config.toml
n_layer = 12
d_model = 192
n_experts = 128
experts_per_token = 4
d_expert = 64
d_shared_expert = 128
activation = "tanh_gelu"
moe_layers = [0, 1, 2, 3, 4, 5, 6, 7, 8, 9, 10, 11]
router_score = "softmax"
normalize_top_k = true
routed_scale = 1.0
balance_loss = 0.00384
balance_bias = false
router_cosine_scale = 20.0
init_std_router = 0.0107
lr_router = 0.00066
vocab_size = 16384
norm = "layernorm"
norm_eps = 1e-05
tie_embeddings = false
optimizer = "soap_variant"
lr = 0.00466
beta1 = 0.95
beta2 = 0.95
batch_tokens = 65536
seq_len = 1024
train_tokens = 263800000
steps = 4026
dataset = "wikipedia_en"
Below are experts of layer 8 (counted from 0) of a mixture-of-experts language model. Rows are named router (the router's row for the expert), up (a neuron's input weights, with its number) and show model dimensions 0-191. Each number is 128 + 32 x the weight over its row's rms, rounded and kept within 0 to 255.
After each expert's rows: "mostly gets" lists some tokens that are sent to it at least half of the time; "comes after" lists some tokens at least twice as common just before its tokens as in all text. This comes from a sample of Wikipedia text that the model never trained on. Tokens count by the router's weight.

# expert 67
router [134 113 143 103 118 148 169 113 133 130 171  71 163 128 119 121 105  95 136  90 145 116 161 143 101 130 131  60 101  91  91 138 153 133 131 113 165 131 150 120 162  68 159 132 103 108 105 181  94  80 158 111 134 134 104 191 161 176  87  77 135 131 142 113  95 106 118 166 103  47 101 121 148 108 115 135 146 168 123 102 141  34 115 146 107  82 117  97 180 151 142 185 151 154 141 145 126 109  91  88 158 201 186 154 111 115 109 100 142 131 134 130 142 138 121 150  90  90 137 140  20  88 152  82  93 143 117 176 143 122  94 142 110 139 192 132 159  62 133 141  82  97  70 146 131 155 163  75 106 119 130 175 126 119 198 141 113  98 116  53 132 116 110 125 106 115 180 163  92 119 115 101 158 110  98 144 129 185 163  92 117 180 113 115 144 185 192  87 119 160 113 127]
up0 [213 185 156 139 124 101 140 122 136 130 153 129 162 114 118 191 115 139  98 105 145 120 170 176  88 147  97 138 166 117  92 131 159 134 134 123 113 146 113 124 124 118  91 133  56 131 139 132 112 145  75 135 124 133  93  70 126  98 148 105  56 125 111 164 164 158 128 209 109 104 174  88 121 137  99 118 164 155  85 119  94 133 144 122 170 170 212  83 128 106 139 154 171 140 140 103 116  37 131 163 137 136 133 168 133 172  67 144 123 127 116  68 143 101  81  89 142 195 128 122 144 121 105  77 137  97  43 148 159 114 152  69 142 131  64 182 160 149 116 144 175 155 141  50 104 132 117 113 200 129 154 116 114 147  98 169  87 178 155 129 130 112 117 100 157 130 129 189 104 124 121 139 117 142 131 141 151 152 146 109 170 127 110 188 138  96 145 105 110 139  61  81]
mostly gets: "-b", "-B", "Th", "History", "B", " "
comes after: "|", " in", " |", "-", ":", " March"

# expert 119
router [122  90 142  94 116 144 111 119 134 155  96 134 140 123 133  84 113 172 147 159 155 123 119  78  88 130 157 110 124 128 147 131  86 102 105 160 127 144 160 100 171 110 152 116 110 171 157  93 149 150 130 120 166 108 143  74 179  88 148 141 121  97 124 101 159 175 125 122 134 101 136 129 158 107 121  88  84  42 138 139 114 174 112 111 131 147 107 137 171 154 126 135 130 152 135 132 168 196 144 127 159 196 159 136 117 166 145 169 120 133 110  98 117 105 172 166 126  22  87 161 103  77 200  94 144 143 135 172 113 121 163 125  77  98 130 143 160  88 107 116 152 156 151 135 132  99 176  63  99 114  87 141 133 123 115  86 230 199 113  95 168  65 114 105 138  97 139  86 140 122 101 166 101 126  71 115  49 122 151 135 144 161 103 186 165 198 100 191 129 147  91  85]
up0 [133 142 104 126 115 104 147 161 106 121 133 133  93 135 123 119 156 126 139 122 116  85 129 146 100 109 133 152 113 185  90 114 180 149 136 164 131 123 144  74 107  80 158 228 128 120 160  64  55 125 143 149 154 149  96 117 135  66 169 163 128 131 173 131 132 160 112 150 144 151  98  76  88  78  93 122 128 140 145 102  78 115 117  85 123 139 156  45  54 163 116 163 124 109  96 114 108 146  78  95 167 139 118 149 158 174 149 158 161  90 119 146 201 109 125 124 193 157 147 126 182 113 152 115 118 149 162 152 146 118 158 112  41 137 134 139 130 176  53  79 122 177  91 109 106 131 142 158 162 127 176 132 131 141 154 107  63 149  76 128  89  53 110 126 119 176  98 192 179 109 137 153 150  83  99 180 113 106 116 123 108 148  94 164 141 151 122 112 134  84  74 141]
mostly gets: " President", " director", " politician", " member", " player", " footballer"
comes after: " the", " and", " of", " a", " Best", " Vice"

# expert 45
router [125 113  99  81 114 148 121 136 131 141 191 143 125 116  66 175 159  83 127  99 211 152 124 114 128  90 128  83 122 164  90 113 220 152 129 101 108 175  87 166 168  67 130 131 158  92 136 180 169 130 169  93 167 119  66 159 124 113 122  67 158 130 137 120 146 146 109 156 107 114 166 132 120 178 193 137 171 104 148 145  88  72 112 101 137  96  97 139 131 116 103 123 161 163 108 189 123 167  76 107 141 169 101 108  88 164 176 119 118 137 157 120  69 151 111 146 143 172 120 126  85 195 185 108 144 103 102  64  88 115 113 131 112 156 154  99 126 110 138 134 120 130 141 119 145 109  64 131  85 122 110 118 145 102 174 132 140 173 120  62 152 129 113 125  95 118 109  86 128 110 235 105  94 154 115 139 177 128  83 119 150 143 108 130 106 132 208 141 119 100 169 153]
up0 [166 137 157 142 124 117 129 145 155 168 137 154 121 117 109 102 139 156 202  96 145 133 198 104  62  98 166  87 152 121 107 184 101 112  97 118 175 128 122 203 195  85 168 132  75 125 150 143  41 130  91 130 105  96 135  89  78  77 155 134 170 114 147 184 124 145  82 150  98 146 175 178 104 119 129 131 169 142 109 163  85 139 142 128 157 165 160  61 134 132  60 131 117  94 132 118  86  95  82 166 117 114 125 193 110 183 130 147 148 130 125 148 100  94 121 111 156 155 141  59 104 128 161 167 132 116  20 185 163 145 121  97 116 152  92 141 174 104 158 126 170 126 137 107  99 118 104 107 136 134  77 117 110 147 121 154 107  90 125 143 138  54 161 140 118 114 129 120 132  81 159 161  67 141 171  85 116 133 106 105 118 113 162 175 132  89 174 118 125 118 114 104]
mostly gets: " £", " twenty", " hundred", "140", "300", " $"
comes after: " |", " ", ":", ";", " at", " about"

# expert 72
router [ 49 164 126 150 109 107 137 136  96 108 147 115 124 144  87 133 123 147 102 122 119 118 163 145 135 117  97 133 109 110 134  71 139 122 109 109 122 134 167 109 111  98 161 173 156  50 124 107  82 155 141 105 146 151 126  97 144 132 156 114 109 168 123 117 104  85 135 147 182 174 159 116 153 200 135 110 187 125 140 133  84 130 126 123 105  91 112 134 123 129 115 172 119 114 122 200 114 186 152 117  98 176  89  85 110 121 133 128 137 124 109 147 161 215 100 160 158 131 149 166   6 102 156 126  65 116 155 147 152 200 129 107  68 117 128  30 123  86 129 140 103 112  88 113 125 122 126 114 128 152 140 156 142 120 112 131 105  83 141 134 154 150 125 129 123  68 127  71 199 139 148 113 166 115 143 197 167 183 112 129  77  83  34 114 178 145 113 157 110 136 135  75]
up0 [152 115 112  73  68  63 179 117 117 114  84  84 175 109 130  74 166 134  88 170 164 133 103 129 143  98 136 128 134  99 151  98 113 161 122 153 125 113  98 174 113 105  73 139 146 152  88  90 118 109 126  89 117 117  94  75 119 126  67 164  88 115 162 154 197 130 103 137 148 138 155 105 153 121 109 132 145 125 111 194  67 138 183 108 123 115  98 116 102 124  62 131 100 151 169 156 116 138 112 140 115 154 162 190  76 140  90 130 143 117 109  93 140 185  94 129 112 163 201 121 106 123  91 150 177 124  55 142 129 158 125 128  88 153 168 120 156 137 166 120 185  84 129 165 156 139 127 147 130 123 120 151 140 149  73 145 101 121 121 170 151  60  82  74  97 228 123 218 107 142 122 128 164 107 139 110 169 158 127 119 124 104 132 124 147 172 175  58 160 129 137  97]
mostly gets: "ched", "rac", "ences", "eces"
comes after: " |", " /", " the", ";", " a", ":"

# expert 2
router [ 91 122 138 168 114  89 182 141  96 137  90 145  40 123 127 128 101 115 132 100  96 110 133 112 145 111  66 145 175 143 125 143 174 142 117 128 187 101 188 224 135  78 129  67 171 105 146  82 185 134 144 108  51 159 115  73 160 112 156 115  71 176 141 127 115 174 166  78 189 144  89 148 135 114 101 129 181 162 112 110 131 111 171 117 146  44 132 104 103 116 124 109 134 139  80 139  74 158 130 128 104 145 142 107 130 134 234 161 140 112  92 129 144 144 144 120 165 159 178 109 129 126 108 148 189 170 120 146 137 113 100 167 122 154  81 110 133 122 106 120 122 143  97 118 143 125 106 139 149  90 139 223 127 202 143 111  92 110  92 136 132 127 130 108 171 131 144 153 140 146 101 154 129 117 116  41 123 155 118 107  59 141  88 107 160 120 117 129 131 141 111 126]
up0 [153 137 194 112  75  83 133 176 134  94 140 104  60  75 132 141 171  91 182 162 109 130 103 142 127  52 105 146 104 118 145 107 150 150 120 157  98 139 138  90 182 155  98 158 121 131 103 121 143 136 149  78 149 126  53 144 110  55 202 187 154 153 133 144  96 145 154 175 147 162 158  95 133 147 101 132 142 121 145 158  49 112 175 161  83 110 149 118  95 117  89  97  52 160 133 129 122 102 103 120  64  92 154 142 126 115 127 167 139 117 160  60 124 110 142 133  82 109 142  95 175 141 130  98 138 123 127 198 180  78 201 151  80  80 147 132 132  46 162 106 163 118 153 129 118 135 115 132 153 142 166 161  98 126 133 132 101  71 137  82 136  99 124 124 100 168 135 147 156 113  79 124 213 125 125 108 144  97 109 106 102 176 135 168 118 152 140 138 109 126 119 111]
mostly gets: " Born", "-n", " birth", " Goals", " householder", " medal"
comes after: ".", "–", " of", "-", " Years", " Date"

# expert 83
router [194 146 102 176 129 159 114 127 145 125  84 191  93 148 107  96 138 115 155 118 152 102 150 176 134 145  88 163  72 133 141 118 116 157 189 174 115 110 140 121 110 130 151 153 220 149 140 157 155  87 140 163  82 168 172  74 170 115 196 177 198  98 189 118 125  89 110 117 155  79 116 116 142 106 130 137 122 110 114 137 172 174 179 107 157 203 145 167 132 118 160  83  95 124  80 113  98 144 159 149 103  74 122  44  99  78 128 131 138 160 121 126 121  67 134 116 129 137 108 152 127 105  81 139 155 116 109 187 100 176 117 116  80 143  98  79 133  98 120 120  92 121 106 130 131  69 153 111 124 114 141 147 147  80 123 124 147 183 144 168  98 186 138 100 125 143  45 149 117 114 129 156 171  96 148  69 131 127 127 114 139 148  48 112 104 128 115 145  97 151  94 162]
up0 [ 99  83 113  89  93 135 152 129 180 140 153  99 133  57 150 161 129 148 108 186 138  50 112 205 136 117 170 135 141  79 153 169 121 115 121 199  76 181 156 106 128  80 117 149 160 123 155 162  72 112 110 169 110  92 167  95 101 137 127 178 118 126 174 148 102 180 185 112  70 100 140  98 136  76 148 129 158 148  95 136 104 147 120 132 104 170 152  79  87 142 135  48 132 116 155  90  57 113 119 132 125 115 172 162  87 104 129 145 176 114 108 171 171 141 139 123 120 179 118 108 164  60  96 140 138  88 159 145 111 118 130 116  58 131 121 165 168 148 132  46 144 153 153 159 138 110 134 133 147  92 216 142 108 117  72 101 168 136 118 138 119 151 198 123 122 136 147 138 128 101 124 154 143 101 145 144 173 157 135  92  75 107 145 170 132 133 133 144 126 144  81 107]
mostly gets: "°N", ")},", " pm", "°S", ".m", "″E"
comes after: "201", "202", "200", "199", "198", "197"

# expert 21
router [153  93 152 107  99 120 179 109 133 132 136 127 100 137 114 164 129  99  92 111 106 103 187 107 151 147 173 179 122 120  92 152 121 107 122 116 174 161 129 143 120  90 133 108 117 131 126  56  65  81 172 152 117 131  85 145 142  66  68 177 126  99 121 112 100  85 136  99 137 130 134 143 111 121 112 125 154 103 158 169 125 163  78  96 128 108 137  94 129  91 147 128 126 109 147 198 140 140 116 130 134 160 181  67 109  61 166 141 108 120  90 138 133 124 158 156 167 105 152 183 114  50  64 136 174 131  28 196 147 169 146 133 117 133 135 239 148 152 105 129 110 107 148 143 158 104 192 129 150  86 136 134 149  93 102 173 151  72 115  92 113 183 134 128 167 151 191 100 144 172  79 136 140 108  92 110 151 117 123 173 123 133  83 161 110 131 114 174  95 170  87 102]
up0 [136 161 205 139 110  72 136 133 178 131 135 131 179  91 122 156  99 132 127 127 128 107  91 189 110 111 131 198 152 159 141 174 135 158 115 143 140 119 154 122 117  92 137 195 119  91  97 144  72 195 138  57 117  65 112  97  99 124 181 178  82 123 114 180 134 187 112 120 116  95 129 106  87 145  90 137 139 160 149 113  89 130 197  93 113  63 176  93  61 170 152 132  81 143 134 127 155 132  72 108 116 104 151 131 132 153 114 109  67 108  74  64 162  67 112 134 164  91 112 185 137  92 114 117 123 109 111 112 153 130 131 166 163 153 174 156 152  80 128 105 111 139 108 141 140 102 137 105 131 146 128  72 184 161 141 146 127  40 109 187  92 156 141 149 120 178 162 122 106 122  90 117 131  93 141 111 141 147 105  87 127 158 102 156 163 111 161 103  82 115 154  96]
mostly gets: "History", " Species", "See", "Species", " Phylum", "Population"
comes after: "-", "==", "\n\n", " |", "|", "==="